Weights of a small mixture-of-experts language model, trained from scratch on English Wikipedia: vocabulary 2048, a variant of Muon for the experts.
Below are experts of layer 9 (counted from 0) of a mixture-of-experts language model. Rows are named router (the router's row for the expert), gate (a neuron's input weights, with its number), up (a neuron's input weights, with its number) and show model dimensions 0-127. Each number is 200 + 20 x the weight over its row's rms, rounded and kept within 0 to 999.
After each expert's rows: "gets" lists some tokens that make up at least twice as much of what it gets as of all text. This comes from a sample of Wikipedia text that the model never trained on. Tokens count by the router's weight.

# expert 25
router,195,190,168,208,216,242,205,181,212,230,178,188,233,186,198,204,189,181,227,235,198,212,187,179,234,190,226,215,188,197,235,223,187,202,183,172,178,216,211,159,235,201,181,199,200,180,173,192,220,227,212,225,178,187,192,188,234,204,197,206,188,199,164,196,187,228,212,224,207,196,181,196,219,194,194,181,196,245,237,195,166,203,177,213,155,205,192,195,198,199,184,225,189,198,226,213,236,207,205,188,191,213,239,258,235,210,184,206,176,199,195,213,192,209,192,202,187,188,187,221,213,199,184,169,194,222,207,232
gate0,183,221,220,212,211,187,218,144,201,222,185,228,193,175,231,208,210,192,211,206,178,213,231,161,204,203,211,212,172,143,222,219,201,183,173,195,230,197,210,202,217,187,182,222,211,193,229,211,209,211,224,219,180,194,211,219,237,190,176,196,190,187,204,195,192,207,209,201,184,226,193,163,207,231,201,211,230,227,194,216,197,202,189,193,206,201,204,171,223,191,198,195,195,206,206,221,205,178,191,188,212,198,198,252,198,180,206,184,155,202,238,198,211,191,214,198,190,180,226,200,179,199,187,267,251,210,183,214
up0,199,156,195,224,206,211,199,212,194,195,216,215,232,193,209,193,207,199,202,210,178,215,168,227,157,183,192,230,216,218,215,182,224,227,229,213,212,188,193,167,204,193,197,218,168,172,193,189,213,211,195,199,174,193,176,238,188,198,202,189,202,166,208,173,174,201,187,179,203,193,218,226,202,218,223,196,190,177,190,174,164,201,176,206,194,214,214,178,225,247,199,187,211,199,177,146,233,182,218,202,202,214,181,184,212,208,196,203,204,200,212,166,202,187,201,212,208,185,188,220,246,211,153,187,226,177,243,162
gets: ":", "-", " |", "|", " was", "it"

# expert 21
router,217,195,173,184,231,240,204,194,230,234,189,203,219,180,191,222,187,172,203,242,205,218,176,241,231,205,185,213,224,171,212,237,155,179,164,220,170,212,204,168,171,196,198,222,216,200,208,201,215,185,179,202,160,192,194,155,183,202,199,225,227,171,192,212,225,224,197,227,185,199,192,231,218,212,213,184,204,217,217,188,185,201,191,217,195,217,185,174,179,180,209,229,199,211,210,213,195,227,215,191,193,206,218,233,206,195,177,219,188,226,206,215,221,224,197,212,168,195,164,200,194,205,195,228,200,207,233,213
gate0,199,212,206,195,210,214,220,201,225,234,183,198,175,195,221,245,208,182,176,179,198,260,230,202,220,220,187,171,174,209,214,209,187,191,183,205,215,222,205,196,172,199,192,202,215,224,218,202,202,160,214,191,183,189,203,205,212,213,180,229,208,162,194,176,185,211,199,188,171,217,183,174,197,225,221,232,205,194,196,166,226,202,227,212,188,195,177,197,228,175,235,207,206,186,209,216,209,212,184,202,211,244,201,223,188,195,184,199,167,212,226,201,229,181,194,207,207,213,200,180,153,168,168,210,237,235,169,180
up0,201,171,210,219,178,187,212,227,191,185,193,192,172,199,213,186,188,179,209,184,208,206,222,190,181,202,184,225,211,193,218,187,203,224,261,196,252,211,191,166,174,190,198,203,205,187,212,199,204,222,186,187,145,216,163,232,180,204,188,178,174,191,180,176,178,196,175,216,203,165,194,215,212,207,181,176,205,176,207,204,175,201,186,245,217,200,194,229,225,238,208,204,185,192,199,184,245,182,200,201,188,203,164,187,194,202,196,195,224,188,203,191,183,201,210,220,223,189,203,226,222,196,192,184,202,171,220,135
gets: " |", "-", " as", "|", " As", ";"

# expert 13
router,203,200,210,187,224,216,233,189,208,234,197,205,206,173,196,186,223,205,208,193,207,192,163,202,229,160,202,196,185,204,238,217,176,167,192,199,201,233,209,178,219,201,201,207,215,201,179,161,205,207,215,200,185,179,184,184,211,205,191,203,214,191,194,192,202,231,221,221,191,180,166,220,237,192,240,156,157,185,238,244,213,197,207,224,179,202,183,202,185,196,163,203,176,212,227,197,186,207,195,161,190,208,235,215,198,193,214,214,204,203,200,186,206,228,180,197,215,172,170,232,192,151,170,205,202,211,234,217
gate0,200,200,224,178,229,205,194,202,164,241,195,201,201,200,230,190,198,178,215,180,193,249,225,188,201,230,189,200,145,176,215,201,183,166,193,176,210,185,203,200,224,187,195,195,203,252,229,203,200,190,235,184,162,197,219,209,203,211,212,200,184,151,207,224,181,215,219,153,205,204,210,168,180,226,181,193,205,196,197,182,222,176,224,201,206,210,199,185,227,169,236,205,170,198,211,192,178,203,168,208,199,210,223,228,195,193,203,203,190,195,220,186,236,202,207,200,219,177,197,188,209,183,165,214,198,217,196,162
up0,181,195,216,200,185,208,195,185,209,184,213,183,178,177,238,190,216,213,235,188,192,188,215,184,188,206,208,245,213,206,217,198,208,214,229,206,221,206,190,169,201,199,194,221,191,172,208,207,206,249,184,190,186,228,189,184,192,202,191,183,214,184,213,175,183,166,187,189,187,180,216,244,197,181,205,165,233,177,194,169,189,216,196,243,223,206,198,232,234,216,206,180,176,208,204,157,230,190,206,186,179,241,172,148,206,215,215,191,213,183,218,208,178,166,199,210,218,192,199,204,225,211,196,190,201,211,248,170
gets: "ma", "ba", "me", "o", " no", "hi"

# expert 4
router,168,217,182,193,184,233,209,173,192,210,182,200,218,168,186,233,222,177,208,209,199,175,181,211,220,152,181,174,190,180,203,216,187,201,207,220,224,207,206,172,220,151,227,223,224,198,186,147,195,195,214,204,171,193,196,180,210,196,202,222,228,215,198,186,192,224,214,249,190,188,190,198,220,217,226,171,210,219,233,207,198,212,214,200,201,218,184,206,224,190,182,221,179,196,209,199,201,227,181,169,172,182,224,208,194,187,155,200,174,208,189,234,235,204,231,184,184,193,180,202,220,185,182,216,198,238,214,199
gate0,207,210,208,200,203,218,207,218,171,212,204,180,190,175,230,216,187,210,213,208,211,239,218,188,185,244,210,148,159,184,218,190,193,192,194,193,214,195,215,234,224,196,194,199,198,221,231,202,174,186,239,202,188,200,169,236,203,222,199,189,205,174,195,178,159,188,193,179,210,214,195,173,178,237,219,217,217,196,195,193,220,180,228,208,214,225,176,218,239,187,233,224,172,189,218,224,196,198,171,219,176,223,205,202,200,217,184,205,214,190,224,185,205,230,227,187,201,196,224,200,184,173,178,222,192,224,179,150
up0,176,162,204,207,169,221,174,206,235,194,218,233,189,184,224,177,202,190,242,178,192,187,189,191,204,189,183,231,212,199,226,183,224,223,225,211,220,160,200,165,162,199,200,209,198,174,205,192,211,214,176,183,174,205,188,227,186,222,202,205,222,171,197,178,181,201,181,181,214,172,175,237,235,230,202,171,211,166,202,209,196,203,164,217,242,190,203,222,194,240,195,209,179,179,178,196,227,196,202,220,183,221,201,156,191,212,194,188,201,187,209,187,203,196,202,219,218,172,208,201,233,199,194,180,206,165,217,192
gets: "lo", "ri", " mo", "vo", "gu", "ro"

# expert 2
router,209,204,194,228,208,215,212,197,205,224,164,207,198,152,220,232,172,175,236,193,225,200,209,205,217,211,191,188,189,208,198,192,185,211,184,181,214,240,233,179,211,204,179,200,219,169,215,181,205,219,212,185,194,190,165,154,187,228,202,197,221,224,162,187,205,232,222,187,192,210,216,226,218,217,210,205,210,208,236,236,177,225,184,199,181,192,177,194,202,172,182,203,186,202,230,200,201,215,205,195,192,177,225,177,195,213,221,216,163,240,212,181,240,217,197,216,166,207,169,236,221,206,207,177,206,227,220,205
gate0,173,219,207,177,213,199,209,194,215,204,180,199,168,186,237,218,198,183,229,212,196,234,231,166,191,176,200,192,189,206,211,179,182,178,207,196,228,205,187,223,214,191,201,229,185,212,220,200,226,221,233,164,174,185,169,191,193,227,212,215,193,178,195,176,193,185,189,174,226,203,229,182,212,221,206,219,201,228,198,175,201,192,224,213,210,210,196,215,216,199,196,206,187,177,210,194,160,205,210,229,199,226,173,207,188,202,185,208,198,190,262,178,209,191,200,228,215,212,215,197,175,191,164,261,239,246,189,195
up0,192,152,200,204,197,214,213,210,205,179,207,191,193,210,230,217,200,191,223,183,162,192,189,203,224,167,188,218,194,198,217,208,201,231,224,167,216,200,195,177,192,177,198,208,222,162,208,212,170,222,203,206,173,203,180,201,215,203,196,227,187,152,196,175,208,182,145,190,216,171,202,207,215,202,209,198,218,148,186,184,202,203,213,229,217,201,192,209,213,187,216,173,192,179,217,176,235,207,204,223,165,202,176,173,213,186,206,188,200,208,204,208,215,203,188,227,239,168,186,199,239,185,167,170,172,189,227,161
gets: "t", "et", "at", "ent", "ar", "ot"

# expert 18
router,173,208,188,227,207,209,214,165,230,235,205,233,195,183,238,223,215,208,214,185,243,191,196,205,224,180,216,168,182,210,220,212,183,190,178,203,201,228,229,168,207,195,164,213,218,195,189,203,218,196,196,225,207,185,177,175,189,217,176,200,196,174,173,196,197,207,206,182,197,187,220,204,194,215,214,169,207,218,233,221,182,219,207,197,148,180,186,207,221,182,173,228,173,210,213,206,202,232,194,181,176,191,226,190,199,195,221,257,183,238,185,202,226,197,214,216,153,198,175,190,208,190,199,186,208,187,228,217
gate0,164,215,211,180,192,186,229,204,177,214,179,221,196,202,204,210,203,157,190,178,205,258,260,191,209,208,209,190,165,204,225,197,195,197,203,186,215,194,218,198,185,158,199,202,186,181,203,200,235,195,219,198,158,211,222,201,230,207,194,184,176,163,227,182,198,209,199,182,190,206,190,186,183,226,191,196,202,231,187,197,224,199,219,200,204,200,209,205,216,180,228,209,169,176,217,187,193,197,215,230,218,210,202,212,179,215,187,191,156,242,255,185,206,194,211,218,184,208,210,201,202,194,159,244,210,216,173,191
up0,175,177,204,198,189,212,195,193,214,216,198,196,185,203,194,197,170,211,196,183,193,205,190,214,220,181,179,222,211,204,202,215,213,247,217,205,225,224,164,179,197,180,201,182,205,178,192,210,196,221,183,181,173,178,173,223,202,233,198,194,212,177,208,165,212,196,175,193,208,182,206,243,220,195,200,197,222,157,204,220,171,207,206,245,238,202,186,215,189,227,201,185,186,199,185,185,262,178,218,198,189,207,170,168,205,203,223,188,226,170,199,178,202,198,207,215,248,197,176,213,201,228,153,213,202,172,229,164
gets: "at", "et", " |", "t", " at", ";"

# expert 82
router,189,203,200,193,236,244,217,190,194,224,170,225,216,201,203,229,200,196,218,231,220,212,195,201,193,200,216,207,164,198,191,193,220,175,182,186,193,216,200,187,207,154,182,233,171,172,202,208,171,187,217,219,189,175,160,195,197,199,209,186,197,180,170,160,185,230,205,210,224,196,210,219,218,213,220,173,165,201,222,175,182,234,204,204,177,187,191,208,184,183,169,199,193,236,225,225,163,224,176,163,199,193,175,241,206,196,172,197,175,203,183,228,227,209,224,198,189,212,192,232,191,180,175,197,220,204,197,183
gate0,184,183,223,200,162,215,215,189,193,191,208,224,201,186,222,223,194,173,224,237,154,260,236,168,182,166,221,191,179,207,224,199,184,202,227,208,216,204,213,229,214,199,200,208,203,201,220,189,199,199,191,162,197,201,211,217,233,195,172,189,189,189,178,208,207,215,224,187,209,211,187,185,217,206,211,198,209,226,213,170,222,213,210,192,228,201,197,180,207,177,237,202,188,187,211,241,173,179,204,242,196,216,201,207,204,204,176,215,233,199,226,216,240,201,203,191,223,201,194,212,200,193,199,256,204,196,181,152
up0,171,186,229,214,202,201,210,216,200,185,194,215,156,211,218,201,168,204,203,183,205,192,196,206,179,186,181,220,204,189,203,214,224,240,237,185,185,219,184,155,196,224,222,207,188,183,225,207,184,209,179,202,162,220,200,195,199,206,191,184,209,184,207,169,187,192,176,156,181,173,206,202,210,172,183,170,211,180,204,165,178,185,212,233,234,205,200,218,194,172,174,191,175,214,199,169,249,208,197,212,189,219,182,190,180,191,178,202,241,189,217,191,231,216,193,212,220,144,198,216,221,185,190,185,195,207,242,182
gets: " |", ".", "–", "%", ")", "-"

# expert 30
router,179,183,171,214,230,215,202,195,162,189,201,206,189,194,218,190,208,192,226,232,238,221,189,200,200,208,184,194,187,171,237,222,158,191,196,188,209,208,208,184,200,180,177,243,235,193,190,165,171,180,184,216,169,181,152,178,181,204,180,185,205,214,202,191,198,212,232,195,235,200,198,212,201,229,230,197,188,197,227,193,154,200,229,207,187,203,182,230,188,209,199,219,166,187,208,238,174,233,165,184,192,201,222,190,235,194,207,190,198,219,196,188,225,199,215,201,189,190,200,190,215,183,189,179,224,222,240,212
gate0,180,198,212,227,184,244,213,206,182,218,195,231,202,164,215,183,193,164,208,206,186,223,223,199,209,209,202,210,193,157,221,232,158,188,186,194,223,199,219,233,218,201,188,197,219,213,219,213,180,198,246,163,176,208,212,232,190,238,209,218,210,178,198,220,199,195,207,171,205,206,215,182,193,234,194,229,192,197,180,180,187,196,205,220,212,200,164,206,193,197,248,199,190,182,235,214,172,198,201,229,189,198,192,218,196,208,168,176,206,203,193,182,241,224,214,179,231,177,212,189,189,190,187,236,215,214,186,159
up0,153,171,193,214,186,240,180,207,217,198,226,202,191,180,213,159,198,169,226,215,222,202,188,210,180,173,198,223,208,212,217,194,221,230,217,208,240,208,174,167,184,208,194,207,213,179,188,186,207,223,190,186,173,200,178,212,173,209,182,202,191,191,198,171,199,196,202,194,179,192,210,249,188,211,171,209,201,187,190,177,196,207,182,239,207,194,211,216,221,220,197,201,179,188,222,204,223,169,225,201,199,213,172,180,192,213,219,170,220,193,194,165,206,189,191,231,244,167,168,176,224,170,191,176,190,192,227,159
gets: "son", "ton", "z", "el", "k", "y"

# expert 48
router,180,202,185,206,224,245,214,205,203,198,179,232,171,173,215,190,184,201,216,212,235,178,206,208,215,201,212,205,196,168,238,186,210,213,162,206,195,230,211,191,167,176,204,254,214,185,192,148,215,203,173,220,173,177,173,177,189,211,196,227,197,216,188,202,188,223,225,220,232,193,174,220,252,225,194,194,196,186,224,212,181,209,182,228,192,191,175,206,205,187,206,197,202,189,212,242,180,223,167,186,174,213,198,201,203,207,181,212,218,223,191,159,207,194,191,210,194,200,169,217,174,205,207,208,211,221,216,174
gate0,161,223,204,194,214,235,219,180,202,232,172,198,193,181,241,227,177,176,224,188,202,218,239,171,191,192,215,180,180,182,249,185,211,179,208,167,217,166,203,213,226,207,195,219,166,209,227,181,180,195,235,203,165,205,197,214,202,219,198,166,201,170,215,217,189,200,194,196,190,195,205,175,208,237,205,202,192,220,176,204,215,192,232,215,206,209,212,195,218,203,223,222,189,194,235,222,200,190,197,224,192,239,184,182,173,217,201,201,220,184,262,201,203,213,234,189,207,191,188,180,191,186,177,222,200,222,193,198
up0,186,174,189,189,197,203,197,202,204,185,213,212,191,191,200,181,205,187,234,207,205,189,191,189,201,161,197,196,209,191,215,193,218,215,220,201,214,194,183,164,181,236,186,218,208,156,238,192,203,241,179,192,164,182,208,215,193,199,201,200,179,176,188,163,195,184,181,172,204,189,180,220,225,201,206,172,235,161,194,192,162,180,189,200,227,217,192,203,210,203,173,208,205,192,219,160,236,198,195,234,198,221,186,154,202,206,203,179,204,183,178,181,205,167,204,206,223,170,198,211,234,191,174,192,158,174,233,152
gets: "s", "es", "\"", "ers", "d", "ies"

# expert 16
router,181,186,189,216,206,217,236,194,202,240,194,216,183,196,193,222,194,177,223,207,210,238,203,185,217,168,195,177,171,189,229,199,200,204,205,209,177,264,191,177,223,151,229,232,171,208,179,187,198,174,183,210,180,182,167,191,201,204,205,179,258,207,203,191,220,225,215,213,208,209,186,201,184,201,198,147,210,211,220,179,185,232,190,214,158,197,198,199,183,194,193,214,177,204,208,215,175,222,178,185,179,197,206,200,191,186,207,212,175,208,207,172,228,186,215,192,195,216,203,200,173,207,192,231,234,220,195,174
gate0,191,199,203,205,191,195,213,159,217,217,212,204,215,151,229,197,207,219,215,210,215,265,221,191,211,222,199,184,172,187,214,207,195,167,205,204,182,180,205,194,225,163,199,226,205,183,199,222,185,174,227,176,196,198,204,207,213,213,186,190,206,168,195,181,199,228,177,163,184,225,186,212,201,204,200,222,240,233,181,175,253,211,227,196,181,184,203,226,218,188,211,208,181,202,187,190,191,210,184,207,193,241,210,191,184,225,179,211,199,218,226,188,216,213,201,194,207,171,203,164,209,185,192,260,229,200,180,190
up0,164,151,200,214,180,221,203,186,225,208,215,191,186,184,213,201,208,173,218,196,193,206,198,202,186,194,190,236,215,205,231,198,213,226,237,188,221,218,193,184,196,219,197,205,186,176,223,180,209,223,201,187,161,170,169,225,174,177,202,191,182,190,206,197,195,172,190,207,201,158,203,220,208,193,180,176,225,185,195,216,207,206,187,230,241,199,216,216,224,229,182,186,167,212,197,162,205,190,222,214,186,197,170,160,193,164,216,188,207,168,222,194,210,177,219,196,194,183,214,216,230,221,213,179,192,197,239,145
gets: ",", "ra", " Ra", "tra", "e", "),"

# expert 12
router,187,191,173,210,233,222,198,185,199,217,193,202,191,168,209,217,187,193,189,204,218,217,189,191,190,185,188,201,197,202,193,220,197,168,200,191,201,192,246,137,201,193,174,246,230,180,207,202,188,203,199,247,174,168,193,152,196,240,226,219,209,194,194,193,214,233,205,199,206,196,181,223,214,220,193,199,204,220,219,198,198,231,183,219,198,190,176,181,191,184,216,237,172,235,187,228,199,258,207,204,175,174,219,233,222,168,201,218,204,229,188,176,225,208,208,199,205,181,184,220,189,197,189,203,208,199,224,194
gate0,214,198,210,202,218,174,241,168,218,211,216,198,166,172,216,219,201,226,212,192,186,261,225,178,188,193,200,203,165,192,207,233,181,186,174,212,217,200,195,193,164,192,188,203,204,241,204,186,174,197,199,176,145,196,202,225,235,181,192,195,199,199,201,180,180,219,210,178,169,196,199,201,190,236,176,224,205,221,190,183,215,171,217,198,222,190,188,220,205,182,219,195,200,172,201,220,194,229,196,216,220,225,180,210,194,185,186,188,182,221,210,193,242,189,229,188,245,196,218,193,163,186,169,204,192,222,209,178
up0,207,168,216,196,196,200,233,225,223,195,215,182,193,185,184,179,203,189,201,189,191,214,191,210,180,191,220,216,206,207,214,142,218,221,233,199,229,192,191,191,190,191,206,225,204,198,173,203,229,206,176,215,161,217,171,241,191,182,170,184,168,171,195,190,185,192,182,190,205,210,205,225,214,191,195,176,220,144,191,157,177,183,190,214,237,213,196,233,204,189,179,208,169,229,213,203,256,156,225,198,187,203,177,182,217,181,213,202,197,195,193,172,215,199,177,216,215,174,206,207,202,195,180,179,207,180,213,180
gets: " |", ";", "|", "---|---|---|---|", " /", " wh"

# expert 89
router,160,206,191,215,209,265,190,192,166,190,146,204,203,181,209,206,201,212,241,198,207,196,164,241,208,195,186,179,179,196,217,231,193,185,141,190,184,212,213,181,199,172,185,217,190,198,168,195,213,218,197,225,217,176,182,155,195,233,208,197,184,192,211,203,216,230,222,227,219,192,176,228,201,209,203,175,223,216,230,207,193,228,195,199,201,173,224,184,195,182,172,196,184,240,220,196,195,216,198,195,191,227,190,213,209,199,204,198,199,185,213,195,222,231,183,196,199,220,200,197,212,203,166,185,205,236,209,188
gate0,192,218,230,197,188,213,202,180,197,194,189,207,199,186,235,212,168,195,218,185,198,254,233,199,190,180,208,176,174,188,223,229,172,157,171,208,215,177,203,197,196,192,197,179,209,210,197,233,208,173,209,190,201,189,191,190,246,211,192,211,202,166,211,178,179,194,195,190,194,231,195,187,229,217,200,216,202,182,205,163,235,188,201,177,208,190,189,201,230,169,232,215,191,188,222,216,170,219,183,224,214,226,213,230,200,197,171,220,184,189,243,198,219,187,216,205,209,224,195,181,167,184,163,255,218,205,195,182
up0,179,202,215,216,216,199,212,194,240,186,206,220,197,210,238,208,203,180,199,184,183,211,221,187,201,208,181,240,218,194,228,208,221,244,220,216,232,206,210,166,203,197,187,212,183,163,218,200,194,240,215,178,166,183,170,221,182,202,178,194,180,178,203,188,210,188,190,199,220,202,190,242,228,196,199,175,208,189,194,157,182,193,193,218,223,196,202,234,217,189,203,195,203,169,189,174,234,211,211,209,188,222,182,184,192,181,224,171,221,162,203,196,193,173,202,214,228,175,190,208,234,179,183,180,195,188,238,146
gets: " 0", "%", "°", "″", "′", "\""

# expert 66
router,225,200,211,238,206,218,210,193,194,209,164,217,209,206,213,188,203,174,224,197,217,208,190,186,244,181,210,196,186,152,220,200,195,186,167,192,219,209,194,184,202,179,230,244,193,183,159,191,181,192,191,201,177,204,165,207,217,216,192,194,213,190,179,198,243,216,216,196,220,194,211,200,220,226,242,157,211,224,212,180,186,213,156,216,169,218,197,203,222,167,199,197,162,187,198,219,196,215,201,202,175,195,228,187,192,182,192,207,193,228,230,176,238,198,195,224,187,189,179,212,243,195,196,183,221,213,205,163
gate0,191,201,215,197,204,194,232,208,219,234,206,201,187,187,236,200,190,195,217,191,222,234,222,182,198,196,213,206,148,183,207,197,188,164,179,199,249,197,184,195,210,165,202,194,220,170,191,233,190,214,205,202,189,213,220,234,212,196,204,193,217,167,173,191,195,208,199,201,173,189,219,173,184,225,218,212,225,200,208,199,247,183,174,197,160,201,212,218,204,191,229,185,190,201,237,209,206,184,195,200,210,201,201,239,200,183,170,216,193,254,255,177,220,205,231,206,192,183,203,160,186,188,182,213,221,222,182,200
up0,204,153,191,207,198,193,181,198,202,215,213,186,180,195,219,227,181,210,234,195,188,199,201,191,173,189,198,236,203,184,231,192,224,236,253,190,222,180,181,163,188,235,191,215,200,174,220,163,170,208,184,173,177,203,192,235,187,220,207,198,223,185,203,166,208,206,174,181,199,168,219,247,183,194,186,202,188,169,188,194,194,183,216,219,239,194,205,205,220,196,197,230,188,188,200,182,216,184,213,205,187,195,160,175,193,188,191,197,224,195,195,168,212,191,189,225,247,183,201,221,196,210,165,215,192,183,201,165
gets: ",", ")", ";", " –", " of", "),"

# expert 42
router,214,201,187,205,195,207,230,174,197,211,200,240,193,174,197,203,183,191,253,229,234,222,186,187,184,176,192,182,193,190,213,202,185,194,146,209,185,220,198,170,173,178,217,211,217,196,220,161,168,202,212,193,166,178,169,193,211,207,212,200,193,210,219,162,185,227,218,237,206,178,178,237,219,202,199,184,186,199,225,179,183,194,201,180,173,172,196,194,182,203,186,225,173,186,206,216,168,225,187,178,169,203,209,227,255,186,208,174,219,206,203,181,212,202,195,217,182,192,177,213,227,208,209,164,197,211,188,188
gate0,187,214,173,213,185,210,224,176,170,222,173,190,210,175,222,182,188,193,222,226,202,244,221,159,202,216,198,185,190,184,214,227,169,180,191,191,200,200,196,202,186,182,195,202,198,186,221,197,197,191,235,178,199,226,200,202,204,212,199,192,226,156,180,178,203,191,189,159,203,200,181,209,187,219,211,225,169,221,172,190,208,203,221,213,195,196,189,186,224,201,254,209,204,184,207,221,158,176,167,191,228,217,193,200,216,217,179,176,207,183,251,177,228,203,206,222,203,181,193,185,201,180,162,247,207,234,201,173
up0,190,206,208,203,174,222,207,218,222,184,226,210,177,183,243,210,200,185,229,213,196,200,177,203,194,187,216,212,222,231,200,181,216,216,205,211,201,214,179,200,196,197,207,209,222,212,195,215,203,220,171,182,169,207,153,212,168,188,210,197,203,208,215,177,200,188,180,187,192,171,180,216,203,208,202,187,245,171,164,182,176,200,215,228,238,201,191,228,203,233,207,214,167,175,188,162,252,176,196,203,187,243,177,201,190,166,207,202,212,196,179,176,212,185,203,211,232,194,199,189,211,191,169,176,220,198,249,160
gets: "n", "k", "m", "b", "r", "d"

# expert 47
router,201,193,195,188,205,232,200,174,201,195,207,238,231,181,222,186,221,186,214,180,194,204,195,226,194,191,177,219,219,198,249,184,161,186,189,190,192,213,218,146,221,179,211,219,220,201,188,202,162,163,172,198,190,197,150,146,219,214,178,202,188,187,213,184,202,209,203,195,216,206,197,211,200,231,227,180,182,197,229,192,191,202,174,185,183,208,169,221,190,192,169,225,173,230,207,198,212,213,175,182,198,202,181,218,224,187,205,198,194,236,184,179,215,198,180,221,190,236,188,215,227,171,210,159,197,214,208,184
gate0,152,214,213,204,192,183,208,183,183,216,205,224,190,193,193,206,222,176,216,191,168,230,230,183,211,191,180,212,176,180,233,189,182,188,196,185,239,182,200,198,177,178,192,230,228,220,216,222,200,171,212,166,203,212,206,206,199,206,210,181,207,159,204,214,188,196,204,193,193,176,197,169,202,200,219,198,185,245,186,206,216,169,207,199,215,180,198,210,242,176,246,195,204,199,228,211,175,199,186,181,196,212,180,217,196,183,173,194,170,203,231,200,223,195,224,171,222,198,192,203,178,182,193,273,217,228,183,173
up0,195,159,192,212,202,207,224,182,242,201,205,223,177,198,230,227,188,215,208,197,164,214,197,213,184,180,192,225,232,191,199,184,214,208,235,212,213,194,192,178,198,229,205,230,214,173,192,181,179,225,199,186,178,212,180,198,184,200,200,185,217,172,227,164,230,198,166,182,183,182,212,216,202,214,176,206,223,168,187,200,189,186,210,212,231,184,172,208,180,230,212,170,183,179,211,196,224,164,212,211,165,215,167,165,209,191,204,195,201,198,195,184,205,208,209,242,217,218,203,218,187,194,172,174,228,159,236,164
gets: "y", "ne", "ry", "ay", "ly", "im"

# expert 90
router,197,188,201,244,221,244,209,204,172,225,167,211,227,188,206,219,212,201,206,201,224,184,211,198,209,186,186,192,185,181,216,188,214,207,177,199,191,238,204,181,178,178,197,237,215,171,210,151,208,182,198,246,194,195,165,203,203,228,207,217,193,200,179,214,185,229,200,238,216,210,154,207,208,190,192,207,180,206,223,194,153,200,188,206,159,206,190,214,195,181,198,184,199,213,201,216,187,212,186,155,183,212,202,219,201,183,193,227,199,215,196,181,233,180,212,218,185,201,181,234,201,186,209,213,228,209,264,206
gate0,216,203,217,213,214,211,230,161,209,217,213,191,201,156,255,215,169,192,179,174,184,240,215,194,212,195,230,181,185,208,225,217,209,193,206,206,228,189,192,222,179,197,212,213,205,205,238,192,227,200,196,189,193,207,190,177,225,262,205,189,194,175,193,221,192,218,222,194,203,222,205,171,212,225,194,187,208,163,189,194,200,196,217,212,204,224,200,189,202,162,237,220,199,182,213,177,183,206,216,211,207,204,185,213,197,201,203,223,170,167,251,205,235,196,221,209,201,219,199,216,180,176,153,221,222,227,187,204
up0,203,161,214,221,209,224,178,199,225,186,168,217,199,221,215,196,235,201,205,200,199,190,193,200,216,181,195,245,210,197,195,168,216,229,232,168,229,204,190,168,160,203,169,197,208,187,201,204,186,230,192,191,195,192,163,236,186,207,188,208,211,202,219,161,177,173,180,174,210,174,206,246,221,215,204,195,202,179,201,201,171,194,180,207,234,182,190,186,208,206,164,184,196,178,192,171,248,149,200,223,198,219,196,206,217,182,207,193,218,200,217,194,198,171,207,204,214,159,185,184,223,187,176,184,196,182,211,184
gets: "s", "z", "es", "ers", "os", "as"

# expert 49
router,180,213,206,171,199,235,194,186,160,220,179,196,174,172,231,214,211,192,251,233,188,188,178,229,184,170,212,210,186,210,208,213,196,204,196,190,222,215,173,195,159,196,182,216,214,208,217,193,178,218,184,198,177,204,204,198,180,208,213,227,196,192,183,201,191,184,272,195,188,200,180,222,183,223,205,156,200,199,194,185,190,203,184,185,167,211,192,187,202,235,177,195,195,175,215,230,214,198,195,205,176,229,223,233,220,198,192,203,191,178,216,167,211,211,163,207,161,192,210,192,177,205,181,202,221,204,231,164
gate0,184,220,209,180,209,186,246,199,199,240,193,182,177,200,228,206,213,179,215,205,201,242,238,196,186,213,216,211,191,192,216,175,196,185,218,213,191,190,171,200,169,176,204,200,181,166,212,191,222,208,188,182,232,204,194,196,237,201,195,206,197,152,193,222,212,208,192,176,186,211,219,190,199,230,199,229,208,186,194,186,224,197,188,203,207,172,207,176,230,184,217,215,216,188,215,202,151,191,199,211,198,200,175,255,211,207,177,232,158,208,246,208,206,188,233,200,177,205,217,195,160,197,175,240,223,203,190,184
up0,178,179,208,205,189,186,190,205,195,207,216,211,168,238,215,173,209,202,206,176,217,204,204,190,188,223,210,210,221,189,216,191,226,258,222,181,231,210,219,162,186,235,202,210,213,189,216,196,197,226,171,172,154,214,193,236,181,215,186,188,163,196,205,176,191,186,175,202,185,175,205,214,191,189,194,164,239,182,189,171,170,200,191,201,232,225,197,239,211,219,185,199,181,188,209,167,240,192,208,190,164,222,170,173,212,192,209,196,219,204,190,177,218,193,184,201,196,168,187,200,224,189,201,187,192,172,210,166
gets: "\n", ".", "==", "===", " ==", ")."